Weights of a small mixture-of-experts language model, trained from scratch on English Wikipedia.
Size: 8 layers, vocabulary 22575, 47M parameters.
Below are experts of layer 3 (counted from 0) of a mixture-of-experts language model. Rows are named router (the router's row for the expert), up (a neuron's input weights, with its number), down (a neuron's output weights, with its number) and show model dimensions 0-223. Each number is 128 + 24 x the weight over its row's rms, rounded and kept within 0 to 255. Numbers have three digits each.
After each expert's rows: "comes before" lists some tokens at least twice as common just after its tokens as in all text. This comes from a sample of Wikipedia text that the model never trained on. Tokens count by the router's weight.

# expert 26
router:098122136132122169134130116097148099150140152150066137138067106142171133099121138120122129123137110121144144108160131093161106117178158129126063134131130152152161133161134134112141129132123102130159070160110086107152120142133123106127072129088172103091161128076110106128113165099119130173128121084120160132128169137133138126128145109161113133107170134107154138134131127165108123102140155097144147120127130093154130107156110152148162119132146127123138135126129107126158154100100133136101106095130118112174107123169092137169177133144120135136167176181117116151114153094138113121118143112114183103124121112141163143117153104166144134166126126092155106152122109137092158109161
up2:148106109113109145143141142113144091133128115081133124104091085143142139135137132163095113148153074117111096123147152110093133130132167149140112132132126146165119113114138117076164125172089190145146101131112088137138113134134139077167118107108124123152152130147109119158154118158147101141126158163135127138094134138172149094163115156110147171178176142136115153146153141130134120111109137094117091163149083140118127081124112158100121101082113144138146119091112116090115142155129147166162108103124141088139138154130120094159154118150109085105154142158097142118152112122100086116168142123144130109136137137100130126092101149188130097172103114104171119130107113141094142117141
down2:117136111136152091138135136114140136154122166169131143117123151099138105158137154129177176139150158153140142164107162152113113145149074092130089119125117125115128116158125131152127089099124136167148122102102165106134119154166115122107108130122118151132114114103136129107099123129103149132184123136147095097167125126092128098052111134149088103057102087127173076130122108128141130108116132169150115096129150131126088172150154171144141165113125134143156082113119131149134093121120116137153161084145130191127115115140116112087112111134124135130094141090112190186116133105152156127118117107085137125130133124139149140165126112126136158115089135119113117105114164118123140123144
comes before: "- ", "| ", "|", "– ", "(", "/ "

# expert 40
router:112151111128176141140147157098135106112084115133129119136119140110120069105119135133133179114135137113150124119130122094190168142141186110104131124122101119129146156157124099113142149088133095107130097163114129147189109142164120104112122134139140145096133114142121100132094164099091150157116106082148114130127115165137097124156176151121104153124124090120154130135137134156128100129176116124076128126149108147137105115145131151116157077095127132139140052163123154121161141121098107129106140081111106081159128119132138097119119140135098120130178118141117145128136142073120126140073129131107128120144074183113194127143126136148118104133084112150136134147116115133155122147123
up6:118144093104177112115139117136077108110096149137144163167105122180121102083124077100097152150133150099110115155154117139125137124140138123141114136114145140132122137134095162113152137109111123156102155131099146161104118125119132103178118143153150156143098159166156127115146052116139161117109079092141135130135115117118142096160093126123111149114145103119163163173123133087145127170143091125122111151131104141133110167131120182162111091125115125110114081135115138118108091126091160152087128145134161131145191129157144064125139103144136160141145105104151140145146108105105095089127106164114159096122115146140167167140143125143112108106109156133130145111129143142082133134119
down6:140118087127133158173084117108117112149134102156158137129128096090152129121136131110156085101144143117097153141135155098170158104141129117098156136119108142132097100174112148109123080141104140155127110129147169157171129114143107127129153136082103126122127170141140139123122132137135126116160103111146138129143135113104158180158111147120073136104138130112106138102160135149134157128064147124150146096080148131138114179175132112145133144154116145176079081117122128112130102114152147158126097127136162163089112118137158170098148091116167119110135118135131139132134118119107134142118113116093121133133090116082096110097113183128115113080113155094149163152155088144153131165086
comes before: "was ", "-", "is ", "had ", "has ", "also "

# expert 11
router:167142119130125166161131151071071086099117188132097145157130137142117084103138152163138117115103090131144130135152139086111144095147167039106129139101111149166098166136107082113138158116144158124107119141110132085129130134149109124131125150110151142093157156094137125112098123131123149137148128083132142170139167144129096124122117145127132126140140144072129147152140137110115128115135130130073125157131113100138119113142134116072151079127147137123103133150117134132134119157097115105094121116124119103109119135137107101166113154125080126142162101152146162105126127121110141111109156092129135138118103178106147074166140162129143110138070119106162120149083130122149138130158
up6:133117151105095098114112094135063124130137080137149112147091129123116104133136133108093127139118154147096133135097165124109125132177090140138140129163150160136141125123083108150151148090113149163129150097120122099127094140158105146135137174115132130154183166118074118144090112144111136114140129143176169136166176130138114107141138072161116149147088111112170096127116120114122120108110117187163130116115138123148120153150115160141134126163103107172131104074118148106138124153112115118125148107096125097158109122127095145170110122134080100116124136140154113134130095112141121136167147095150128167124097175099118134122128120099120171149146149135161129066139135160147140121089
down6:165181106116125174125121108141130120104107129104079121089132146091097089155138094144133100146094146136124117139108084136160102129154142079155130163105136152115146118138136113144106137120090149141130136128145107119152102149137125146114139089119140129134111106145137127159111141149126137050117100159091108131093115151176101131106117136136109125127131098123149173160196130134101088134096127139137138149111155128102148135133121127132136112128110166099132126094153151130117074152129120126109104122140107134203154152118141167131133141138080119135145103173123119136086111151150099147173154111143147095116163085096145152153128142152113140106106123160092149123195151113126124161087
comes before: "The ", "In ", "He ", "It ", " ", "=="

# expert 36
router:127135143142175158148141130107030079143130129133128125145116068130127114106127124163135133121065085108146134173139116143103074093132150113137119126105161083156176132120112104132145149092131066146123141112113113156164095124159126110171087109130112162095142121110097096123141163094099148130153127128126124141170133129112109148119190132113139118113113110122119155137150145151108100085101130142119159145120129124175129126148102152143137143177134115118137125099096111131165149149146181098125178123116106126126124124136097118162124144122148131129129111143169161161080130164120146127101140144139124126165130115120117134152134098130155129141118139095142160144074114109097127142131
up1:105122141146113204130136157165113104132111136160126095144147136153140085101147145120119129137139135103104122146110136161130062149104122092128148091160100076084164122106130157116081095149172134124137147129171149113134105145124136111099125156107105090128134156128152156139164081100119149177111124127144183119163062122148122116120111121121108116115140089128107131101123166139152105127100115139150151120143129098119086134120098101125121151120141122164115103113145079148135156107094132085107110155143118127127101152153089104139161137142140152145087141124142147159141139156126121107123139137147128103170091174109119126141150147132078171140142172132157120126090135151138147122086
down1:168100165159160106122165093134166125176094165116170140077134122120144137131148139096122149096110101134082158157152095096091150125117102088139175153136113125144117107144085095112158124166089141159123125128164174154147149131146132141098116099119112102095112100116127120126126115138162143122109113149122101127105113109126131094154116127074115121123126110117153130097142135144140161113089092147080100165108147120111121085159121084124149093168092154166150135124107100147122111148148126110109116165158134126129168147113107110130140180112119146140130110126123116104119113129140142148108115132118175110162142176119096108158124111104150153149121121111149130131155178135194099119137
comes before: ", ", ". ", ": ", "\n", ") ", "."

# expert 23
router:168124135120131137158166123121141111098124143118097124125097110135153117117122151147101147119128108096140124185146150106155120131158114134127100130152130120146156143140131090138106150081150108112114102141111120140136095141150128109130096138072171144105127177095112123109123128119120123143193105117135159123140148145161086106153144112137082144125117110105143117123126131163084129088123106112123158148164095102196154142126120163146089102173142127111128143140126065121135160125126132104125139107109129102128094109176109101178153127140091152155107142156131150148111137058118138130125128084113116164115113107120151065142150133182145137156125075116160133157131133072125133101143
up6:142132112090111102122148126162123160132159141144151131161108137093142127145149155137167142137116145079122110113106161123153138118104090131163143113157148114134130086127149112118073142134079139144116130152136106107121133089129148126132129137117145099141156139151077123142133132130112061144121118096149165141113085140140119088111087166156147154151099142141156108127146191098078119133126136160095160127208085072125133112159103141134109136093101115120137114160130115088100110123117165123111135155083104169153112127137107136179108149128112135133091135112166107119148110158136109155122156100134154126170120102080123094150128113125114133170123094126133146155159129101128159141131
down6:147100123115090117128134126152091108159114086090127128133145146104146140118155139131122135124169104140140150117096122103134107104093092208155195131142147159124116125101128095183148098133149102155141137143160149127116146123108144122156125130158156115121140117157093113188151133098175133148176071094108132145110112127173159102109144160088108130109102138175137133113144137168129134147111140091100112139153170094121113138083150120138126119099136135164114116154069109109129110132152138134146126113113112110115099088135131149107144087156140114103171152122095123126064110091128120137141132114115137138160140119163137131149126111116112096139138096172088090126140157137120134129152
comes before: "- ", "| ", "|---|---|---|", "|---|---|---|---|---|", "|---|---|---|---|", "|---|---|---|---|---|---|"

# expert 47
router:120146154166117159145136127149121132085122122173103132120107108126213138150100112148105156137114129130145172118140139128167141102120153135123114150136109107122150138127114138144226147108134176137135105150101120133128125143131114120119120145126138122159126161105107105100147132107135135150128094172134120134141152153144096129179144125120076133141143128126135128133060191097089117124142118122145122156124141116141110141137102113124075116102103150091110128064104092094152143126113120110124134141132083140168101131112096096123159136136102096151146166160137120125108113067098118112092148076127132138149107168125183082146135132152140125133113114093122144138150107157112117122147
up4:125118138151124163102145134131131160107104148115110114094109076152167150134116116112094116114098124144125156116105153123171122067157163108162130135104132159117112116170128147111160103132148160180150119133100120135184189142119127129142097099119135150118126120107091102153115087159130135094140133146104121125112167099104090131135139102083150152154131099134165112154128140162124090126129138113123084125113197140161182158103103095138131159123131168131146165096115123120159185161152164120129104133110130129106095099144137122146142095124102125148123122168141112145137114120141103151151090167087108160137132146112114110093128112136101118111078157127101092134090124104135143131114
down4:105110149150165116148108121137147130113162144149102111154109143165181138109140130139152098163084149165074149145144117132105172115124120179144090141142142116166108142136116124100101153098130126126137125139124086115077180143156132133149155118099103138151042149109155120099119104147148127127125120152139104153145120127154140137130112134143091186154144111144116129148101086109117139134113122123127145153160111072140113117149151151140129112117164154114147109126159094176144126115109147108085127109129127108102111205118120094094111154109159125124136131152067163091130153132138145105123109139105138120147159105120112116131114100153081112110076100137124097103113141120156154122128
comes before: "to ", "a ", "as ", "the ", "than ", "well "

# expert 10
router:126146142170111124164124141128094127101094117138137107103139143102137098094122146171120155097140114133154167114164133125132146127128126119187136147065175087106138135135114120115118120061142103102148153147117111148132092152130120118162125146097097199111136152116157100104128116080136120151161114130147119135136096125154129139206151128139154112110166129124151113151084146180118110121159125116124135122195114118130159154108054127112128113128108134157092096136096114102133122113086135119107139086116140095119158099163109105127131169121111138143154142129129105164115131120071125125129117123103164108109129154091171155157113134137132130132109105130143129121137110088112103107130
up6:133129144185137106103106133120094193123107111121134096120130121107117101095125123118108167112110168133130166135131140136110129123102098129177141100107143147063110131129100115141112117097143129159153105125129176118115158152137116122090109111115117128101109202140129097172136159081104146114080166150123140131114092111134179105129141187106199167105143120150115134137143124119136148106112157119142130133133132148110120135127127140141144103123100081131136123105129124152136138124105140122100098129132116108108161104141133162137193095193149168126115127127141137137100112115169126105105141160139126067102121139177126125123150153114106159107105121102157162133079129137126148132100
down6:113136137147127107167158129137154130108092106146158127142120137089092098155170139133110122120144149133135102115117107090133135176123139134138170160169095132183146140144129140143101148139131127153173156083154115138144126132188133133125142099142146142147116112082099143088149143149145082104132159078128120099143113108146095133127073096129132156134119144110179105103136119115128158155111084126114059131142117118172127103154094159093153124147129126147135090140136116134099101154077145116149119114174147127084117127129114068100119149144114139119129144099146131114146161124095127137134138126177171113092133109113122117126156117111121124138070139143151073096130161111146161116122
comes before: "a ", "0 ", " ", "been ", "not ", "be "

# expert 44
router:154137137132160126142120132116115114099107168142131123145094093097149129102110155172132150103148108102142147141139114115135125130195164131145116115142134140116098161125130114132112132108129120126118143121125128143099118113148109134143128117087118134096162131131102111121108114133094129140141127144125131171129118158125129156141199139189129168128162106094142127140123158108138084095157152166119152142128124146157154111124046150109084123161206163100112126136087101092130155124088148124112162102111159120142122139168112095117119131149103130118120098163126142156106123084109146106081135139109133118135114159115150114105177127138122150142149071092139129149137125102138204082138
up4:148150143134115149119104107105103139145135118109152121132128127204168120110136133106106145150092121167135142107183163101118110171105150115116101114104188151142149153123132115122102117088150129100117119103109133121121107103154140129120147162107138118108194061105091114128107110109138161116172152122136116142156115123158140175155110160147126132133115108078144078121092122112128102137160140147092137101131118162126122112130119161126097163150149171126116088137117141121088156158115101133095105111105141116118146116142128148157084141094143161107102096138125174116163114091138142144113119139148135131117133158142092156109158106130116168129158099121124122123126152118094189067130
down4:092121118110092151104129129126107103130104103083108115167180111166127138135138137137100120140108135156119122155115073135129131115091126096174106153165126091148106117088120082119149127110124155146109125133123127125113114160111139142130136092141064147112136174125091145050124128111137142113143181133165126097124132158140134145117087165127144111121151123107121144106146142131139147140117115097186084120173126154106160097121125152110149132117147192135119155122165118146128130125162144110126101135148159142122095097089095131167171141134120094157146120115089172104124131116137143137154111147128184111141152146137143115128163085109159129127138117121133151141100144122128060099159
comes before: "of ", "and ", "in ", "to ", "were ", "for "

# expert 27
router:122170142122143122138157142129113077136140142131144128151121133116143076141119123104161151143079120149125171136151152111111098115094145120152102154123096165181124136113121108119147128085140158121133134108083124101175083133161093108085072144105142109103105125105111113130103106132097164140150110104146094114109157099121126124106191152158116177174113103131138162113096127124119127101130122133104149132100134142169132089139126129125106096154173106137158145118098115088155136105115138120114125125085121117152133091131081098144139169158129132152113137119165172121104110108127127123075122148125130137162087134085139141097113120134138123164099130104141154131082147089139108146183
up6:119138126112177161190061126156117109162108145152096111112125144132133166116115166127156092112105156121172122099112109077104094165161144149138095159094113087114119092151130153107119148142108097158121121115140119128128129127168140110121115133108133107147150120134181123090118105138108131102121135161159098139136127141157111124173143134144106119142144068155132130091087093175152164143134158036129111126126147100165147099126108123118120103131146101118141124118151128173120134148127114128076103109160124134109137143155152119130142124123120145099131133135154145134160118128130073118154113126141110129099148082154112156113175112115126128160151140110114111103160117130103176159118
down6:118094135084105077189135158164114109102134149124114094110141129138175131103179096155141103105129162125155183132128101124091092094124140151081131104116113127133141145135131170117123140136153105092150121108131100121147176134123107112164136148092132077132125126162156087118163130148085133106174137148131115105138107149132116161124136146124123100123133138157116126134082096153146130091140115103114145130153111090163187128143146130128077102161105150104128174162092155154105114143102158134090148127145149120116136164105155156133123118174106151136111120093161141125125141140142091091149111111136118115098101106094117115100156108106156128141142107122150127119173146098116133156163
comes before: ", ", "'", "\n", "-", ". ", "\" "

# expert 33
router:162149147138126123129128110126150125123135142122082136135090113126148117112104161123146130115146140141129120129170133079164104123127123089150084197096138100123152133129135111116151143116136124137170106120103098098132111137106112082129121149117121139125128115069109113133116148111083107175127114130146107143167154114133143167124173122142124143123111136091140178134138152191135121094112102123161147183138117155147161101106042170117131128094168141111152130109133119107129137120124173110087137143129112145122167102146075091166171168131126144136121106132130162124095143145098158130104136121122151105147129104080144141127190122134142122133108131118152126124130110122121187139180
up4:133143164159107129120103114134100140100163104124144152141148115099139115129116154094174111146148115124111114131172158135084139135149135140115080118082101120124092102141149117153133175055158122188153132107147175155118121116168092123168137084135102130123133123147118115149117139136130140130145098121140103081156119116144135127124122156098138157160122127134151119113112143131096166118105134148140108110125112111190110165119130152135138118164098093108105160177168089140125145095131142104105136110087100150144079090136116130124081131132139118157120130081097165109102160106114147137125135166152155098111132094139113148141104125143134106102144182090139172103152117144140109108161
down4:098093105141166122157168137167158146113120151074124100162133153119120130098150135147117111127134087105113106112127113139170127130102124099131136144136148099120114083180143133182138118141141123152157129088144134135144136084144174134146111132137099132155112147084134140115146121114132156056155125167159146204111091127120114159174106129138097131100143126115113153154110156139108127106137125105120096118126144141075144152135087134114164116103100141128104107122141145070112100143136086128110145129091130147159103122155138163133125122135163158122128129122104061162166135117126136149137090138134121123171111100137145120094119168147121115120110106174118099157144083095117129153126
comes before: "| ", "(", "and ", "=", "was ", "|"

# expert 28
router:158147161112128134142131148139152116140097112147098134111103104105172120125087126167162162115154117125133109137138144107128144140164148110159094115159142128115139155151105092130147158153139126120174134070109131110129132174118117110138124108096138086062134126130117108111115119093115120116132113162132083143130164145119122117146172150136126140110178125075156131179122181128115064078095156127112157128131125095129129129143096109113125101169130143150127103133105112126136109132143168132119123149128151118179102111145099121124153148127082153173131071129115117133125106144108085125119169101101169098133123196130113096095178111148136120151103102093128114162117129139126151131140
up34:128085121109148120111122146160101160139091124095098123154141101148119162100111123140113168117117115144165122146117110110100116119095140140117167152126151131134113125129129101136171166120052153160086137110154120131099143131144101204147144134142138132101106176142145116110122134134129144106096108113140107143137161116197100113165132157123125150095078146144156186141118124133143120115134066157111101143129162159118140164107145134123136151122127161086124111134148140088125141096120105122132131115124113092123091102136107110155142124155132168117125126114129178136108143118089114133112114148166126073140165137127095095141152082116111111112130127136106169085113126168170130168099
down34:142123106113184125097144109147131122153154141133123162118159096136154154161145109109170096134133150114129115101152157109090110091138160148113131108140205105090090122119171131118113097148115130108065116134127147122093098145141115108120163131140098119132170126174152111139130168097069141102102142134124125114103117139166135117128109082094141135104110120086137146110115137115105146114165172124157112139110096096129113104159130097135127139124153145136122135116142114144108152128135087109096105100127125088163099106130150127139129126140144136145129169124127130168102133125130078182121156097130166164143124172163149159149131134125103108155122144143135076147100087095165108170156
comes before: "of ", "in ", "| ", "to ", "and ", "("

# expert 24
router:145137133148147122152163114067129122113104117128081136140101124106129133139077147123185163085154120102134135177145124123151134089148114127134116119157167104129157157193121121108137151107147117121154116148113118122129119143127127111141103144142110138123143177042133113121109172135117106162142122146114177131123131131108087174141134136163125124124169135101157140134150167146167108125127130102157150167091114082124138130178133147057095146127144127126129132169105137129139112127122143136123120082111124139156124107165109138141200126138123145157123143148137118180111107122107135127122122096116127143137124146075197120143164093157135126147118118134132131126118106168146158145143
up11:117129089166112134144134189118095133125089123164145136159134138117118115098087139110119161164131106147120124159140121118149104129124106091104136111159109104159135117135161117151130130106123135108104142138156142162119105123097106096129086160179146102127152124123111084107125094102146111110156149115131099140102129153157142153124157096154087163126126156155129120104120088080150138123132091139133109100142130158104204121168128079119162148114124152107100134152113185116106134132131113159116121098131124116140138125116118090107177109123145125116177175173111097146101097123115177174148122143128092103151176107111116152093104103165096115117123138150164152163112104146125119117140
down11:155124146135136157146139164068162125115148155157070161112134161165108171107114087117157152138093096118136155102109166135110145181157096144139141095125125158139131089120149152081160128141150140093141112155151075127137150100139099139092158126138127125114139129114147147125135135167132135168125125132158123118127134153155120090110133143098113133093153106130167138072118099145098158136140161146143145067127126117125100087117146140115150112140092146115116124131085055105127132117143151149116096178153090134117144131119121118117129112101106133105140160096167149125130128147135160121101147122117133112097167111098120143138111156137067157156089123104116151097153118091119142126115
comes before: "| ", "|", "(", "years ", "m ", "km"

# expert 14
router:140148140165167137138118141091115136094113153169119143146068143141170096109108158127153119104106116153135149133143091116108159087158150124098133139149160126142162130128105126082148179113141119113109100124125108143154123120124102124138131097094110119112118143119103108115095141125111118104116108143155127196141118164168151081172126120116118121104168130119143130132107155146068106085157171114155139138154131182141155131143096190141118132188168113131131138073148095145126152115124128102099098123122118145160132159149105151132131141135140147175120179138127131128117126122091126103131146121095140129188113117119156143153127162152150123122072110083154159128138112116145135139135
up7:166090151157131134124156081132109125152144172119133074136125128174133129119156145143126148137138128130096083138128115133104088157149110117133111124140111139124148120116171109162143132129110109112158160085142088090138123125142129139111153157121154126103078140158145154103102121137103142137118105114154126074110110101111165141129154125094131190083139088125117126129102126137157164127150135138099172124091132122124119177160143142131128172116152140171125111140101098117146080130062159100103116146120134111132182148153122123099112152126102155122116111174126131106111113121136097117091108105133111128137133118131138120136152123121142093135101091189143111099191143139098198115135
down7:138120166137084140102134172139127147105099122095087126113127116114143152081152098119165136133124111091142154128117110110112111126201108105152170119128126144087123183141131152114135077132110185117142168137131111125184157105120125142124105113131157118130086106089077107076130148102095123140125136095135131094133131128103146171078147155122131141130064111144108112113129124140140151121087164128143196132121145155145147123121088135107138136148111149136139105148113126102151136131137147152113156149129127136143116124144131121138098143156094164149172142158158113141150144119120152075093111155145105102153116152130077088106164110122095143157145117143128120132107114094117147140166
comes before: ": ", "the ", "he ", "was ", "is ", "it "

# expert 34
router:165134154141180166132146139126107092107095138127097127136095144148139070104111128145143131093153109110148147111159182114126104120147173111144112138110139144165114127131134107124126159076096139142137123155087108134174095164143095103124111131130096155102131121102094109124105131118117168122174111166159134164155134141116145111142177118121111124084136106107148125128126149119143091115098121098158152149130107155128148121172076112146091127148187143118146131153092129093134143133141101113120155110101130094134107120151106094118126139160132172143122141146136110129077179125097150105087138117120156155157142133099137124139140087162136154133118087085161100156124128079160164117138
up2:145125115131117133164120097113102111097136090108138134119138148121135128116107110105105143121151133089132182117118152151083098129124106111097110123056157083129104136159119135135121119135105182095174125123124114097132130157173128122148164174128102118090157106145074148143129137115088123139086112120134137161110146140106144123167154124110162058117133112143171122125151132172140130113142106094155096119176128124147140194142123110106126154129130132124170082127143129152152108119177087120171104165126138133088121116142086127112132131170160152137188108130133132112132127082141126136145091152130131077092115130133125147135095106119146106128130136125167133153113157121163141151132
down2:135125139129091165087144141104148102057119117126131154116135161124128114161179083152150062110126079136090109118110152116156108127129135120155141132123139119096100087148148123140148160065156108167096118102101126146140118116093103122144143122154143098130135169165133106158152095157132173143155190178135088148143143112115146170112155130108107153126186087128126110142171132120106147140119092120147152115136151145126145094122110096138125135111130148123156124128125119073136101129111121145138154143141134163150136108135103132137136099090086123105118088135119131119138096099143131138150131126088120104139163066121124162115180178121142104142112128127131143119120155122139104138139
comes before: ", ", ".", ". ", "; ", "'", "of "

# expert 21
router:137137162132132138158135143136134117070093117154109106120119110121107142116115114090139171102122125100126118137136102095144124102069105075166123144082146085132133128183133129113118154134150109132151116153112133090141136158149113112094100155107139114093151168126069098117075119108132106174109121144115132176145116137151103178091124097158086138108143173103141145130120128137124129091145113146097152126153145115130154073147134132125128140090113074108138120142086150132142126096120158104116129110104125121157102121169136087145154165137074111131156160147127109127126133096110155111080126121100129139146143143119090141099125077151124146128128108128152118144129083114084114167157
up13:158149104100129097133091164132166160122138138078166059107125129120092147132109120098137150110152143147158112112142146127143144115103111076138085117167098117106104118116134155134121132141104095140115141143095127162156096115114121163135132132106183155124103089132094121140154148129100099130140128123128113094131174126180096088129125121129128100166161106136150149123167094140070097151121097127130147155129121133123187152171154131155126145127114171106123111118100114158173102174090145135165134129142092155133128155152119125134121167129164112150139119102156114140165153108141132098148119090100089114147144142112128131120140125151111111155100107133073165102153098133142099119106
down13:173134101149119105147140070117083114099135113103080134136125110107122173085174172124166153121098123135096154103166094140117150116120164106136158182152106075154155111071084081124141126151115134131130101120134116102123188131145142124112130116143084145117092117130108129086153127119112144125141124125152130169110124154175126140109100145147140082094121130132106121084189135149137117157126100155128125116145125126106126120112111098132135151089140162117144149130151146108150156138094093141140120142128126087133151146165151130162108149103135150120153133079139150116148133149153100145087103133170160141129121138124115104135145113131116154092170138135116160121128150124119076104167
comes before: "the ", "201", "202", "200", "199", "a "

# expert 32
router:159135141150143159120136150141067076136081146114095130121129140109120146106120115130177142107074140140131131136143164110120123120136143126100139139140095144131170157123129128136153143116135160107085138121101139089150141141188096104106120136094171143120184152122126128162089127113134126108131112109138121135134188147124121130146183139122137147137178131094132128169132155173130107072137148129100146134115145157139120098171100140100105113121128141114078123136112130154131184122131154130115166086112124120158133127119121124154122140112119184120129166171177146150087135112123139131106156117126180079111115129110119152137146107134135165125094128124189154163124101114124151127179
up6:137134101108121144137156150107107156091139148087135139141132142140137120126133133105130141142082180130143145173131096100147160128164140120114152135100098159108150111093088173139133098131122116132094122085127140149145142114188133096121138118175154101098126150116118133135147115092115134119143119166071169126150126169106126117074198096091119143115122122131109133184131110118107118067119097158104115126139140148159122150129144157115111111116127137107104108120140124148077152132138135133134133071147119145145129160136122144114115162118143077165165122124130097148108110135146093099127136091121198140140128098148142138133126132138144138116083163108137146180066105147130114098138
down6:151148107104092082153113078138096166155158116111141141121103116150161125129161150125122117161136117092121129077087136147132150137073125153124172101158129135105141175140162074145105154131146109137127119147100147104112140088108136157110135160092120093121123123114133145092139085169169140134132122132149097119111133165149130105122027102137169118159092116134140129122136136145126128149102124123123141093127131124105102117104123146159104148113128165128150176112160149160132102094165136148171123144156084121143141123115117147112091096121141129084136121151132142125148089127134158080154173147107134121128139138145155102123102153112115140100139133121118142065118149132145137147162
comes before: "==", ": ", "===", "= ", "The ", "\n"

# expert 5
router:148142148144105143134165142149145108134123147132121131141102103108123106106114199166129146111133114086161128148158125128144093108194106095193123132096119108140121137124114123117137136136166115112133113094111133141101128158127112077132114121165122153131148114108138097138133133109067115148131112131172130138186136130136119171131165164130106166162125134068123183129143137128098109098128145081098157173123112106132151123148077148108115146151159156113127146106136129104163151135128142119106139119127124139129132127138100118139185154140130166125112092174100144121101174153126160110110163135125139110131115101084141118145197085120131132140126121080140112136132106133139186138142
up4:105093097140130144122124143108153139157120083100108121157133135146178158152138114130156107114154128111101137121148099163180154089133138127146151175132128114116113148152113145144149149132133129121137110173117106147130156121097177130198077130116142089153124140137163078112133188124086185126091099152106097115127110130111082106164099145122088112117114179173137135126144091146127136132096121130151094119132173154129109104117164147122148140129121131136075084161110120133143137114104130136108103068152141122101116129154097112111158116114138127134113133115137119125128152087133140099124155112157140099148138109153109139110122097127159165097103135122116136074101158170140141126098
down4:079118134075109120119117153129119147131130146100087105152164111149121145158155154150133177125139143123110118125126117145198123137109148122131108135138140120122158116151105106120138115114121117151088143108152122107122138112065190141163087134128142104118116142152118124133140145085153120109122149133133170086111141133104143094115115120103101150131157144083120150100152108130129070144143131161111124133135142135083120078164123088113115131117142125131112123144118134119149135129094176129144155110173172134169154131155082112099140129103154099144100123199159170116118095097112134129127132139128143087166095124158133131120127136134121144137158208104081118089158118124144138097096
comes before: "(", "| ", "and ", "in ", "of ", "|"

# expert 22
router:146121170135162163136139127136131108132085109119120116129127163134157125110104135141144161086120145081183122155132141113113113101162186130140126154123087140107178149170113114135122136130102126116109137163112124138124136141125076115121126133114163157109130159124148109141106142090088115120174110115151188128115146146166092156157178146131085165121184112131115131151094133114144098119145145076099136118141110117145125129166101150143092102109191145097101131115123139098120157127129107112108143119129113105166100145135097127148157143155125139171145117135131128128138171064116155104115144118114100112103090114123129144189171157140121128130143102141119119163146100115105172108161
up2:146132144130103117123112144117172117143081121127144138167147144130090108091114173140150158161111127150140093102110127135162120109121135107077125152124136128117159103144124093130163088133071115103102144128132149107142134116162175129130098094105084119132109137125136090116121144118122103168109100136156118141103162157139163150124159116176146091142187095151104122136139129155141119135154100120120175107121121145139158135120092123165148118143162172133131130075160093133115152141109141104132128136144111098156037125151160112132157127140159134150126146104127140126155143147105124135121138120141092113079095124055132095147130138103125134125141144068094103140142134107123138137178
down2:130129145146106155155123134138130137149115114116144125119127130131108152149108130084100121128196103170158196123144153123147158136140147134104054130163114139186116122149145091135135104139113121149115106138144128094121140088090153115144133068123138123159107079172096121121092127086147153125044167150129112094130095126136127126130122096113119103134128134128124165147119130154158119133128135119150120104129080077136131129126171158121136155110138120158178107114126105088125117137136104132128154160151160126128126123127156149082113131077116149145106063119115138119164115145168152148121114135163153175098118124124140116135118179133120109151147110115141143108131093094111125110105
comes before: "of ", "in ", "for ", "and ", "to ", "was "

# expert 20
router:142124140136164187149130129139065096123090148137118141134091075136115120136115132133142146116083098076162137129126108134124101076114143146155113136139134097163141144124138096120132142133117107118122114109113146105178062157213115129133084127073120170105134131123112094137106120126092171129146109158137089131128109131124123112120183157137130158111119108117133129121114131119094122093148117128096156133116104122139131103148105146127098143179141095073115168129094118104156153131135116139134162095118127117133118150150101085151138148145107157158121127137169201127117127094112118120100134149107169135129128119121145118159129123114124126173117114094144098153082145101135106131139
up3:152112141105124116122175130150152127144154118149101132163099105152088077181118135107123112126143115151184110143144084113127114143194156109108148096133130089138109133101122133133141173150185079149122155134117130144160077125113123141110128165091102133110142112116105148149108158116125150135107116136129110143101077116139122144126157136161132126119134131120159144112147157164144135149085149109108121115086165152163084096125108144125114155075131069151153130131094162105128152131132111092141137117130113113091130136139134114130167133162118158111116124119130120111176138149104165160129117113143094130112151109058104138157120167153151146122125133130123113097142133151092117060098
down3:114114113155128120118130126120112109147147137170099093084106162105122180195132076137149129137148172116100126140159085130114128137158146134102091132128124119109123113138086101125140131138117117134117142074129104153133130125183100134132130157111119125119119154073175119158104170125144091175108110142143118122113116122173125125111107115112141106121111129095157158088165081158091139114122150121098133128158123142139131148127154102103117126151130120126122094176175121109136131148132092128158107098125102130107099124090178162152134152131126156153085146138141169185119139167123142134153127095088136109140138109161113125129143106168152150089095126135095131095121087183147148107119
comes before: ", ", ". ", ".", "'", "\n", "-"

# expert 16
router:135115164141135141131172119116118110101119166164135122134094102074112133117120135104134100125141154141160184149137173122182119121132192099171125162133090133139097130137131135089131130126146107092120132147128104148130117143108104128105113103153111139084183213137106118115128138125128194163150126113150172152146118154142119158139115164153103147139163143105135135148116128185135114146137130095161135135131111131137129127168122174148130158147126108120115121119127112101156162118127117122123139117120092139133164133162103077113126153136146114147096179136154195144137178144102126125114124154124089091085100101123146119165132109167148144139135148134170134135138120109110136143149
up13:115101111094090134136122156133162126138097126110090127079097140108135154117117184111151150144130149128120115094089103112150169125145104180081140119124093144155107115114133127127107138143154153142170121102121153119185129116095135112146175140116158067133087132124080138147124135135126143147105107134157123124090119134146101134155118142128113101123106135140163124120117139094117097148146121153134119096179125149199167136165180153097139098149157109120125134131110129137140127097115143158114105106094123158159088149115161098145127132113132184119106162140125122129100131091090148168138105136152105091141127098144117139128096157160168126161104098147122090101100176141115110131128
down13:176153176153127150120122095111107152126139142128134128135157159116112153128120133109122108130107145098113111113128122106147111092112136126132131103143118155111106158198087165116106158116121085099170179134087116119132099131104102087129142130119094105127161116136111079089111146127151141101090140122097140122149140124114109141164159098157121133127154142102175143107164150163107118088132092154126164140126156152100168144150132154161125156167130108143125135166145119104110124149103156105136163130067139110100125124146078137142141121160141131132130116138151172125104096139142098123148152169120091130141107133099158084164096167104151094128153146144141120116102091116100108137064
comes before: "the ", "be ", "a ", "his ", "have ", "their "